{"d_model": 128, "d_shared_expert": 64, "activation": "reglu", "router_score": "softmax", "balance_loss": 0.0046, "balance_bias": false, "groups_per_token": 3, "norm_eps": 1e-06, "batch_tokens": [65536, 131072, 196608], "seq_len": 1024}
Below are experts of layer 5 (counted from 0) of a mixture-of-experts language model. Rows are named gate (a neuron's input weights, with its number), up (a neuron's input weights, with its number), down (a neuron's output weights, with its number) and show model dimensions 0-127. Each number is 128 + 32 x the weight over its row's rms, rounded and kept within 0 to 255. Numbers have three digits each.
Before each expert's rows: a language model's description of what the expert responds to. This comes from a sample of Wikipedia text that the model never trained on.

# expert 42
Field names in infoboxes and structured lists, before a colon, such as Born, In office, Preceded by, Genus, Species, Genomic location.
gate2:163182133170109171129112131149156118098185078104129142102086166135201174177185130165150137166094131168160140140096179113134145098130077132061158080116130128151093107141149156119168168109127121168165075144137107135149151123128159167145151165064075122133069184134139134135147148147102173135101073171088145106094151141156114163105123188103108144067120121156079145121207185161101130102114
up2:144133137074059160139126145119114106173077156154161157154139096150130060112086180105117133164127131129059184143161121148120122185089096113152086119133123099185180121097130111169155161116099100109136175104111158096131139157104116146147084147164152114172127145112046163113136094198059097169135087134116124057156155114135076130112128122177148162119063185089130153094101129153096092096119
down2:081126106129151105176153145146113194173079121085147134228133194161190154116082079111131140161066119144125109172211155148121121143176096153103134121141121141115138135101138136168068122127135123110058111158127131150123184107128118121142137163145102088153087146145155090172103111094055103081107129128125113093185077140143141150058118077126176144096130148149140086115116091143130130070141
gate3:102097062162148082108122136131159131140134139097126132074126143180156133110157111099131117180113061080168144114154064083138179087140124112200139126118104133211132145135178106116132113146101098110139149145156159139197154109070093141098144153112163219138139159124073081128165108071140140082067147135170124126140126106111164135078073158156124105069095111185095105147140144105148096141123
up3:132149156142160126051142113178140133165182087090120141174144112120111085082158138121148133118114150096133175092095090116138135081174116151113178103097139147179161180186101085120103141114121126091137127134126098144098133104149135144167123128082114123115178146107131140115181169055131155097150173177114135153119082143029152167129105141152181160195145186070165158201108107161118087140117
down3:161139086130122152093099183117181078148108146118126120170118132107102135086071181117102146083054146179145146139155137113124120100093116116129143102132129094129165078104130160133073093120146126160115181176126121152076164088128152147114156116108093151116107091143130189167095149131091153060167153067146174091119136100044097172177122152173093127139168156138198133146123100060084153085123
gate4:127111133130114153175131113067153112084178161133123099125155116153136173121176077163121120122139169156111131072121134151125126062171168139091136172149107112154147170084096122097175135188165132110199112086111151131158086126129110130135201124116116081126071124112132135106061119116141219097167124128105181051128089163116092107178147166108128215085137126130092151135132163083148134159129
up4:084139175119073138113131119065132109121118080109153146142181159066128077126083106157092147071056086147132122089163119120120093084157146150137156159164141147122113163118170147108174134155204165083138098137049110078144156136157147194111089136139156098121167099100168152110110108101131130132164140104117126136162159195065162180119191110146151075117117152121162131091109181136167142122151
down4:145118137195156062164117117134165150061096188136167134121097097138136118129090139090053119093138178116128150146079079124127200131074103131184129119159114123120123123139098124134125151118120112056063117112159099132115118130183055161116087113129167105123151116094106145088107157111145113109125157108100098140188202159127123119168145115136199133077109114131081088085159192191107137137118
gate5:119105143075094114116111124205112084120070144138099114129167088132124115082134110157127156160105146126158166152119124106141134138154106149133122143121110102125121135197111149095092092092153136066109178101099125113117088123079115160143179124116202159085083058143072123075088119146093111130143157127129082110170092083186098036138127099157143186157172050159144133126084106139146106156174
up5:138088119143120125147127140170102165093118126135067118179134123065116150151094098225118088086118138219071083122198125136146105178087071142177121131085096127121108136078159116120123139133084096079150106143127095126079133140150144110169052132063134106108108128141157149132128047143167168141109108105080161123125073143138142097116106170119170162162131171142158137087155106098138126095108
down5:113100130198125117126145085105140182103113149140139153142134161085122104152154142143065135115138109127144130118132099112121110134110121059062169127115160093143118129130091128092137138156180174108146177125131131175087096088154126052104085122108129101121104111124238161216151079102113119072167157203151121135164132168122172136149168189087156125068168099116103090153158121102142086117142
gate6:099145095140172124186126083138168104207103158082146167101123128129127106133213134197136147113137120176130165130127133121120155142136126179123201152112181084106120148120165133116141130106068124159164184111119101137158092175107095141115106065134129084095117109123099111103081054077174162120178133096073174151170088135097103099115098066096120121101103109137072093149123094167087133133123
up6:120046138144098145147150124139176138173194116111106125111106131104160121138044146134172127161133170118178090095147091164112156108182158113154111134133111117118112149115166117136100092134159146153176095142149130096140130109101051143125135110073071200222169141112084144094089160128150166154087139114172073154083128087105147149060202152125120137139132148168146148121176130145156113142086
down6:102077140150086091149127128192151165083153150129100107112098132090127144134125182106141153168166120186170074119123075131112156115080095092135144185155209162139118147159180107111125125156154154165087169093097187075126151153165140109160152133150099089118086090157130150142159100102067090134174157145164127153095135113219162114131162099135125192070175111105118174124131115120149092108148

# expert 37
Final head nouns of proper names for institutions, events and places, such as War in Second World War, University, League, Cup.
gate1:120174108148106180172172169114140172123114160111116115133155130184055109131106047161119141085122060125118092077117087107136142106126104163123147124140109149111117108088091162134140136082051136114109163189145090128090124071145081154079102167179112142126094177159157168122129152073109184125142126130123044137126114120152083120082131145124157055156150125135131167145141145091135206138116
up1:156134166141098137144122154120137138145185182127113078108156137081161133132107094140128096099095112115102106109209139133131155097193137119104151129111082101135154188155092157098075115151193161112018090137145114148136126172140159158103102101095146155115114111139163149120140083184137210107160138114146192157174146114114107182107158079078169160108143110086180116158129125151133197116105
down1:123119085120118082204105059108121159114172151135055085076106134128175103120132124099156133137086154150079075120133173109127154096118062172112180065156127148078101101150126122172123153165135136095152191151078124169126101107050128114072116112134111125099093100153161156124102163113111175198160099084157149100168171136080132094070102166124107112146117147127162148169135142110104130135141
gate2:135085104181100144167063158146166128094120136136104134105178167138128131119145153142196115099120191140165146157139035061136150152122108094107137101150107121149086091190070105119148105135112102137136106087108165131099133051109183189127171116117117103152153155103163148094062117108164139141089083164098145195099134117114114153138102121140180141139140120151040105117139150185120111142166
up2:142188050089084117114161125155157106066128137125161158123090093150148098142140175136113167129188151161082150198151160175146206114119093109186127151141106089136129132091146100155124145158124147148042118145149119126157109106124117118184151155176186119105099166140142070123128179172148156102167090083141111157102112145129116073110139112195091137113128191107134139141156114116147165086070
down2:082173126112128124131107114053100135135101153082119099132091082166103137089115133091121179160130115084134139154143109147094081125143108069076115106125099142103110092187169093132109133139094144126094135100125127137101129145114115108152123108143176123142095094061087126064201179114153180149144183054112147070133113139123158134129149098138153057118107095034218129112149174139133154142147
gate3:129104104169162096062124164145160184131146066121117105132108132143108153074122149143151158144146109153199154096102129129083139158097142123202151061179139172146142143124122169181156176090164128152129147114113083153092095051120087172136162144178093087115108131158159098053142097110085147094085135134132106111085111157097072142117121113131115073092140102111128151159164096131044132090121
up3:077091149116149145091069138108207102161109183144130164129149130111121066104178093082158057135149089164117182080147119158105185166104153099131111163081080174132109132066137102110093124102117174131114105110166142145101153155096100128058116147138111180123114157110128154097081104121056119108134172116140104117113110123138126086131079156154123110151143128144168045123162155086189167154124
down3:099118117096160073105158140146136192116111143114145124083132126088151091089163109117096121145119079204136150157111129163078111165165129161126138122160179135163143141142075154082150115121139132118108161060063042146070135134167127097111121147147126081159136113129142117078100179073093142149171124144118113127060042108097076164154131109120181138088111119137044101164088108112159111125125
gate4:148095156138123145167095070143153165104114157118099113089108121087120108085153165096107106134106209110107109173110073109130117066135089091122165092104090115110112096109124141141142125158147169112135069111151117142115140176094121168141094139137126110096079082127101105160112117129098120048106147151109080144116152133127140122074121052152188150118120057114096177150115056086057061191141
up4:155109087121089147124112092157187213172133221078127147127092127146119106130147170118103163146140140185153155130133152113156130092114152098097150079224084108149157115192096130057149131121100139098110150096134072168110172148099173092113129155136170110082117112101146160165100129069120156080149142099134147149146158120180127183129123122102125109162082142184114160134078163096107137113156
down4:123118160202198147149110117135139150134115162173166093146115098124189150178087179123101112129124142194107072100114084125203171128168108085137138136147078171132126078082176159131112112101103079118142119171115111122153172104160121162083139156101082145159189084110120180163103156099098175109089087164163155137148121208131115132180141167180129107165110132114108119151126105134131179143112
gate5:177116124109086122159119123199101128171161132213116101110130091142054085089125093135121085073112145173081121056151152133110163209101131159122147101141113114122117131095111107154198101178109124098193141195102186102129097146076157141075087142186112126165178145173142121113108147146130129140092107112146109136108114093140159131127117188152162132107185160157142152096121119103088151147111
up5:132128148154150170115194102124100016149142188180138148218145118096101114128185096131126181120149070132127084115067119141098139162093069138127145117097141083100141120154133148162103140129144140131119157163116089139167125126132124129202153127176162145082149140128100171165143125137104162054121172194134076171091130154077108093151133163084112132073109151112101100118146118124121109094155
down5:125162137116129132158144061119144155113127125097210125062138074090114103164166099182106089089153129203089137086115083173115132096094094082113105103169122142122161097147126168100150129096136083105116078161068159131142192086100154138126153060140115125157119117070163126137151111136107198143139160147105137132131186139046134087148109105137148042138101136176151111129134130132140150175130

# expert 60
Short vowel-heavy or h pieces inside foreign names and words, such as Min-as Gerais, Jos-h-ua, Sheik-h, K-al-goorlie.
gate0:130126116148097095150106041149108117130133120115136104142112175102149130096154155117091121161141112158102121107102103140117124156104208153097129058121107176088135059105141114132154165200132052129116117120175124146105109075171127084078114080067112109163114143137152063113128162128080081143109160116152118147128192128146081095149207079120133091107118149079045086133134091105128128142118
up0:158083094128138163104111130142124085104110136120157138160171143137181152212096196141112138151146125113143106136101160161147193097127131155143150156136121132054087080167137057104105174094175172131189164130138184150104094079096144155122116221131074169111108137137130135160194154132134143112091109129135082120178152121135139099087150077166176119161125104122111100132107110081122128176184
down0:132091101156111095134125112151170171130145085118164167140171177153129205122132153156054143123169125139088170116124124198085167113090100095132123078140116049100124138148131114160151125149141077183093066131142133144160124123128170113161075116140125110089143128115091167106148130123174112086125169011162034129160105094093112125185104111113096100129127123105126121155163118136118146157163
gate1:189119083116136140172081124129155153105102137169122154177149119119145215132095157132107179127134098150094083115078148148115134154168158137125100143171157142108091151133095100142178043130102162152118178142140062155138162151126110109134086066141149060190144108113138179050114117096117101156087120124092089084125197111141150142141119090074132116133123133109072125139182119093101078150166
up1:118111098141090092137094157134140076113150172140183120111132142072136136103111160107179164130099138179081140107098070097145136105124145126144157172072133084092081111150140147117126139122050167143143157121149088110086092166116096079089142091139128090161076139125167079161138094117099143161123187173191203132178103124075164172146105170187106184120176173101131121154144118137144146104173
down1:140110106116079102088143111141148099152137131131163149159113154088090120139056126161134164144083140041156188076073093087073135072101179101070066121160110107127120146089171126115149172104088169052104108105179120115153110121122157158119064147127131101142113146111165118151076136167184142176123169127127155134115123103151115151123188122159120155140080128097201109113176109151155156101132
gate2:158146092102141117122095123088163125128115148119112167146083129149227126176154100065122179158110108132153137161161071125122159110081115160094140131171125092109124089162094141158161176101122147136142173116071167170142119106134072091179138072111121139132101177126243110070172139181117186080135111094077153111156152137108143140094134121102160114118153125142122192122084132117128092091127
up2:131136134184124144065163094175107135108112083168214094088118198111117092077123143147152121102076125181110096071120111138151142122128099129080147084178061087159083176135155114115116167121157200124095088156123136096180146137215149130099097086173080127141115144133134141114131097115118142132117138152143112164119118129095199150099138159138125127124127199137129124140176152050158110134133
down2:142082149170172174130126165101134143142105146170162136172124154111108151121102155084050136105144095109158091120127142160117179136157153141057122088115135148132123144077173131135124161110100115131136098134133161061064167115142101083146087173132117163116155112121158157097090094128116080117164102048093143124150162197154105121122156077018111131052117118092151159097147088102144081121117
gate3:150125117119145131140112093091073128164092116134135089154182112147098152083130113124123141122198173132130167129088164182098151053150192087201149116110151111100133160129114159159168115145098119133157138096140117112146121180105083144141146124180112113139063109126091130167114112087138161111127094123198116112144058095095136130124066157139147114115047077165118129118221112186088171103122
up3:114143131129091207143104129154169158122142171162101100155091152110150130093144115131116100173158203160151104148148168139124121149131139049079109132107127110153064103141089171078136113085125141085078051147108152154104138084176161124135144066084092141127181144118134083169146131109212103136111127156094156161130113078091127154187111164159106193128146175095118160125097125075167125116145
down3:198129110095120089090119145076127117178125052155120099093122129144148064079125145134101146134137154095088146140114077111235119103109142058084148141156161085091078111171118166104136112121155102095096135153105110174121156153154109166114080132134123103102127103081129168100121100124174157165133120134057139084094118133153136103095146128177101129164141122027136144113095152099190138124161
gate4:132124111188104137128143102132089100064158192128118143067156123135125151116122103145089077154117120090112162145131111143204139187105095106137132057133152111137141107133138111122122108170109126163152086190100199084042129157158157074129086055150119157108118168133150128125090154105092142059127147146177122147132178145160170112153136196100122126163101088077120143100132094190136118092098
up4:142101076114142132115095071114068160122110128071117035137110141154089134173133227128130185135103160070086215101167109079101127111159158147163103141150060142128150112135158154150091140101119153128138134166103135120137133077124160142121201142139133108091103072111157133195132096154131123156217144111137115104122152150137144133095128144075152144151133142190135163119139113100092092112150
down4:132064152117151167152042126132122094141120145065099156160100181142129123088091163084102096121094142118119131169149093160078127111124165064099129126151167086119150173088179130107125128122156096072079139117112104060146145130092135151127123129040148097095130153135071166159081156151115095095084128127138162100120118124166079129119149048144116145056082121089094136165140135118116089134072

# expert 61
Word pieces inside foreign or non-English personal and place names like Mo-han, Ah-med, plus month names after day numbers.
gate1:133129098184071108088122124145079124097079119059126156167102133118138085172139108154169170201143099184113127141057091126109118119140138096123122088137138091055097131135090084132147144131132161121137103137160138161151194121118056145173134133183097087130121151141156157159182129138066154102110146058102165174131127156076143165154107106131066146121175140141154155152160050114110144150133
up1:190160083138150133047060160101101132124102139132230129110124160112117154134121107142138086119197098158143088109203156128206163090158135135150111128101112050146120102119089041119090119143140138078092112146179206117120144156128155133137121162139138152137135152129122178136133169172111089091184091125100128146169123129117123091087131118105073145129118113153072143137130128120108139086131
down1:121141114142105144106107079158097104144148135091166110137116121123168153058168121071103151087175167092067066183082149092058134136138175187138117126129073146148150110154065146176136163139097124127128174141176124148151132074118109155126094148166141186167148129135078085152143167124144144114145150102115098105047102143149176144127176135124129096170120105163202068132175169118113103145117
gate2:136141134157144167127167126130108135155176059081136177102140137097153182045160137148115107163132104091167170095113144083163133138106133150134158132116098073064133134084087093108117145100162094065112150112107100138106096184120095174121092120089128096113137098079162088108157157128076126094119086130109148162136165128193156092177157142157187119120126169197111125105094150210093147104093
up2:190151110111128175156130098090104093154146110111120116159122120133131200138154119107161073113134117159117107125072092135115149138123169136078132107095183087190113128122126194029127115184160093104103102136132141193157094110140148102163146129149095181195163139144165161109083073137065119100138091157132163103140078149087109133158156102145209150154100129119125104083157139146153078170112
down2:136097121083137115087119176116146179150153110110158137126090159086097138116160086090101101114104177139093152149142110130126181102134095170057156162022085094090162196132087105143162117139148141137133145147127140150089182160183127166156133062138123151076125137119075080115133078079137153159166154178128124105152138148169160149112118183120142132090107071105093095086148158098175150136086
gate3:159118139111101126111170134091156154092157135163178118116111131104099122174119143172054077100171148138087141077135133065102107133124113102115124156112126134161123113230145091125175167137114126090067166141098189123098078119143087108153122128169116135118142090118131123122079131108164176119116092149106101175070091100118107181190109071186158130104069084074132122110123119108196154105165
up3:182166113180135128141139116145135149173167137123170126199167137145137123098096108101141115105185077157111137149160159131123112194149135129113076152078092063139143126117184128149147207158105141097179098089135141085126116136099066167128092145105164149125122133129104131160148135056170166132184128203117135103109155133098177183122085174142153157182103101178134126144124111097128155066188
down3:108102118121093121116111131136087122151129137167122192046158147160183117131143067082160156101111133130069112077195094110146169125149143144106163121117097138087111133143136135101134176102061104049135139139178105116118132125152162135147142132113129128181151100091104097135098134099085241132117165109094133169064142187143092075140120182139151148139153156099178124138161078173105161156125
gate4:131033152141185154095115144048071159141145155160164106159116124147123051105103153083103132122176165124187166101140087158106129114073095112155104109114126149148096133132159081127084093148107127114135098151126132144025123129100065098118132111174133105116190110147172158107127133181139123130098108134134074209133168196141125112127126111162086147133069106155144120099133118117143145148159
up4:156133167132109126120109120093076174146077139179146143141112131132128120180147060122089167088168188091125097142077115135169122201188070113150131149135159163158120145073164164141134152149134124156123106119136153073156163087148130137069195092103140049142092096111157090128140118107154138084093124052122135109147155138172082149168168092166105178161155134143133158158149190126106108132094
down4:132149125155095157123102150202139161138076161123102146131134095120097159112117171143055117118130139083137140099144173125145135113165124119129033171121147156125147139167094149083143135129220124154190148116052146101114126163107135169122125108097171179106134140123098121100071134121121106122153082133123198129137116050091148068221139136141171096138152113143122105134168160106176134190145
gate5:192115173119074133182092108115109152120108086129140139102151104149143163151123174154082042105141167141125134166095138150135084156149123102124144178135092110130120087157148083147118096154117105133149130166135132133078136115180150080076162141081120117167118129064139091162160094048170100164182057090151038111110137090096131165136133152146121081088161102142101163124092128098077118124168
up5:170144131159152100094142157135179123099130085167164108167131188181166116153114122141123149169098143117102122109112150084140175061047124142133174136098165144181170110098147192093180167115107162166165130119126080094150132110095183172129124120126070140151097131088177095119120141093149096155159044137098102083152158117144109170099177103100115157090129128115175098146161133161143195101096
down5:079056169168068179124154139155170139124142106185196090150109170093130139199104110126130100170085169141112119085147149131097120124171163128129083159098111069126150184122084184178178092099125146113099150126159085091125126150087135122160131106102149113132198120110082189101122112098180124159083163133142148129089160138148131127120107103076192137115152067114118100155151127114157100082140

# expert 21
Opening capital pieces of names in taxonomy, tables and prose, e.g. Order: F-abales, Royal H-orse, D-oolittle, S-etema.
gate3:124123103124119146127198143093128086151127158154159101061105102112108143131110143131078157076117108122116141101133093120088112132167132125094114111131177106146141144140107039086206158165129166151153148224082212176113150040139089148094119112141081110142142120150100171123153098162127118056175129060136073142129105112147098057120161100147094137133127153165103111150126113137126116113127
up3:149134128176131124158050132132121141091156175108152160113104138219120111102152107086110172101097104193140092120129100110148148135182135144165157055121111125076144146124148131144167152180069142118116133132130094071140181145110083117072148157122104163133156139148132100118145184109125174110133092222135191088145143111146089157150123132112134135166139111108107029153135119189095140157170
down3:105122107117116157059126176157148111145097096143091082087059163103124147143099109180130113153176115130109105119141175113115144198092119085184088099115171143149125169082162165111147124162180165078128103102105100204082104146092131134103155104148144109121087149204124145101066149049110137154141161167104103129165075168148084109095105159113121098104137116121089065150131140133111151172159
gate4:106103118126075107159139172140086097104123156144097116155075121188156111128153053109119129073086151059134140123124130115147112141193165119108151152094126126129124117122061126114228114139156155151097079148143069068139084159109147111092139096130050139090136118101093165133149083173102171097146130076181138088122174129085167165136114161147132126178111123146137140131112134126102096056181
up4:102075140179133125117157128147169090158141137129167138130086124124152128124174133148112163145098105154132100101148092111171139149158164133160118173156169114141177140119085092167162155184105118111144084145150109182153183137094127171088127175118092101089088120211154072101189154137142143123131071176126113143157123070184200141113143117089044121149091091169200095133136116115147138138076
down4:181132164130101174140135056116158104122137105089144082137173163153179136117128131131105097140124160151104121156056123146132158088117157090082113120158088112178130159093145146180096091153160089123196130117147095176040123149097102109131129111191159112059071117082160147121082132085141121099132157117119125174130065097091134098159114134144094129143107093131152077147187065170118159176141
gate5:111117122082120088094100053121028053074155150089121129115110119127122104150076131146093103101154125116164126084123168151143132119185131147156144115180133133167125133141100102110123136107134174133144047100116140156130171121171107097089122146081199140153094088124117100150147138161108149156154127093122123174139128131186120088198135155150228136113119121175137112091155211106143107153108
up5:067145120127121076168208129129111092068128112057162148117069087143119088158117138075098177104155071143164171131133095093153120135102141136099127075105129106189139094105088062125122089111110132114117109147165173094117066127120157118113059088119160126144137135116130124134140220148103105107154138107116084177145123125179134048132143138128138095181181167123132082092101118134156098145123
down5:154159106179077158095045102071137142154144090108155128118169212124136082065051139163158136163145084055163124133121074110109123154126131168132118104090174122087107085090083120125114111116093097146115117053094166112142129091080196132162147128138140145169098115137157132168152133104081130093144097105118089147127140154153168119157130204176133133126114123116141125110148153155187152100107
gate6:122147140047104133151110138142179129161150112145166092175147109134159108090113128158099096098141119038169131170102163130134104106084100130143126153148172140153104112106140116089108138043136161063128185129148161147133187202143117145136157113095133122111118105198108130045145146191156151205080099113104132167095094104095088109139088129111199107147085142129123124104163155118163131122110
up6:149130119106165082135183097115165140141110107073090126163172162156162132144094127141090095083128108128143146153137166179118167101157148194214150170119104121112148138106180107178199136129128152196144122132145108201155107127116120148135096153151183076131147109141159161159115144133134141123103142199133093155150140130121079147129130111176187114085098092132059104121199066182136091156131
down6:161108109083152128101117111090135072058154140190154157140162163147150172139113166198110138182116215133133172175106146151167165147176125147139099156171131152103056122113124161165089104171137133096189111143105135102142135165114133116128123113085106139154155159094197041102150093117133106119109101141100097126157148134147133171118144151042149104105110105107164180099175104111152142144085
gate7:098085155123122098141171100155084147110083128184163113045154193131135103115166107153154134199123128139144163100190090141091146090126118136083150162149117134072124136107178199085126153170114139157189139095099098114174124095129106127046165155143180076151083114146110174118138103137128121122150124190070099150095125117118149121120129109210124129161107120161085124089096116082111099109108
up7:131209104097095176139151133139139109110098062158122136155032102093133124168138140126110084110188145176067118140139122093111148109112109141114096189082172115074102114146083102102104065081128135193098127155113100098172144119150129145112119108081128152129128149175145101100121149087111129217146153158140149091152132137125126204126132147096127124095113094110119232115108110176150114135133
down7:156172131171052134174080112101175147098122189098146102140106097151148103111143152162128103165190123146137124133126132174164146118085159164100065163159159192104107100157159126138153141160083105122111141150101120138165115145200192112091122170154158090161076151130192111091100121163083126155071152139119142119100184197126081098118072139120102113103083119147125089198134096122094129133136

# expert 9
Short lowercase word fragments inside words, often consonants after a first letter, as in wides-p-read, coin-c-ide, sand-w-ich.
gate3:088162090089065136125146096102155108063118104133140140144137106099113153116158180106097172132091158182058100147187095162147112172119147110161144114117129135109143092121110173076085078086097161165054113106166191102115195172149200115093156149084144109103144135099164143146146132164121111162071131119072076157127104109073132092099146073154119102113110125120128112149138107075130077111143
up3:121160127145143150124133091118144157188063149158096158089123099044120080131162091135130120105135153124131160088179048132122206074175108163102164063091126119092145142122133123153116131166141189109121125162113111168103078102132165139163141111123136090136116101124111157066109142134093144161135135094151163104113131102066180131128129136057092173100113079056158076144108059141150114141133
down3:120117144181138115050103111117138101084109173128156157130132161121102120112129149163125085167091070105141118110120097180172175150114157118111080122061114178165135116117147139131061081133073079187156107146125095117082144137142115081091160114129047149102159115124198149101081131119102183139121098067088144107143135149164076153207156146087069126121110167129110129119110081158155105128130
gate4:129197092154089105153088137090170154144111138087159146151164121148118156132116151112137081131081066141070137110091180097134158184133149122148132065133091057061139130153134138136119095147168181101162152098157124106093108144052119164137090146090169162188140144086113151149117109114056162145133144158107178116188091126151160147078114107126110136100109098113130106178118122112133085216117
up4:119073093113113125141179178125114118134129164113125146107139123067094120143175090087109143107095083099108129133142046071149142212084083101097066149091160172125137128175102152178169092113100117136109103120145105144100206120115162140154109123124097197147130102125097135126162088082106093123156089148142086143132099062110132196067134206118163169144168123123145111120165127141125134083117
down4:118082156142215132132105168086131108161154125136173186116124120111141126146148102129119125122132113123173172092041177040126156111065141131169101182123190115160087161111091108168127083107142112105088168073147088128132139131131095167170129099139127153140103131176143147127129155081161159148124125161146118142056058156118138191163078127099154154144140134132174102149091127136120132080193
gate5:101111093141130163142127144116152101127113072187093121117107157080101108114143121130080110155112133174125118166152128094081132120046162123100208109069143074098122119092092113127063147191099082135139150123168109161188113113163101157147105100158121177187135196132129104085099159088126128178077135077157136111133136119136144089139126124050145117125155103139131088087085103160152085200107
up5:152172126115096104148190185069110109111160173115096126157113172158100108118070141116118146124209147127138181187155147078119122165075139149137150136164100117162152111133158067118168159115136155067177124112137156114147126045104101084107105151107096095061113099131109105110098114173106114105121161136122126085137178064093159132125182188100193131164153106140136129105146093165122121099181
down5:154129129125161096063137088076132104165122138153099096209085074116114138089142120149100161117174111152117077126143132129102135151173136123129141101117105107141112081170101192069168099111129131183128069109131102073153074084116107159104076117143111171084125119152150126136116139132123095152141083182102168178024183099110134160093187164135168154148110120140100170101097148184127121133152
gate6:139114117100129136161099153073102098156055159164062110120110113098130066136118100098122170089175124131114101067116140148132110221073154135134153105091127085142115133148168137076143089130124104087137039069090127122089124115162140144154109178168110119180134122168120107137119154069098077167150091125131103104129062097105151113127120133161168113181098138072094112152092133151171082094107
up6:108080119149122117169158097081123178149101089088162140111142109062173102147117133116088142128109119084048163168161104180139104131134133137134181127152130106192174132113161132104110096115097068106148130104123111180056146150161125109154131074120130164132190133110069107130122117155113054107155124104148172126134168106124133073096126158152083080192099172136071124138148064149153112071167
down6:099121148132151184160097100108144085140119135118158076200113114109054098147107145066089153134136119112100087091129101150156125133056157145177160153170116124119166138137094139155170079067147149101152122116094097077140120101144055136119039107103113126173148159104123081093134124143135175165136117108116163120087203144143206117113114151100107144138050116152121153128155061142148134125092
gate7:075100133126132180152060099140079149196120150131095074107104135100091156112152131094142143130141152075125157145124171129167155150084120168075164115102116104182129065095198155170123132161111126124073129062127127150197150101168147130131120137073125093154164077155145158143145125171115190144209194104116121115153104160161142127067161162139166111117124118154093100159140138112150120159176
up7:112129145110144128131074156148136133176198144123090145129115152141157165116190086158133124146074120155161121153132121163179093136088103125131159161127096183115105152105116174186070170090101119125151141143176132113097132111108078172116135161141143100097184105159089154149053142136092119172085129111145088123138161140173151151085093085049152136137105081150115138183080181064202141164143
down7:126102123132080126088137148168118153142130109162104081157129133173124131123144133180129097143085148141150103123158131143119088202120183183142153095076158159102054127162186107132062130133165135154109133209153067147160172070116094190097184170199137129196145141115085107129116146125103100086151144126144142186163092106114147138141108109101173133131157140201112152122127092176162116132105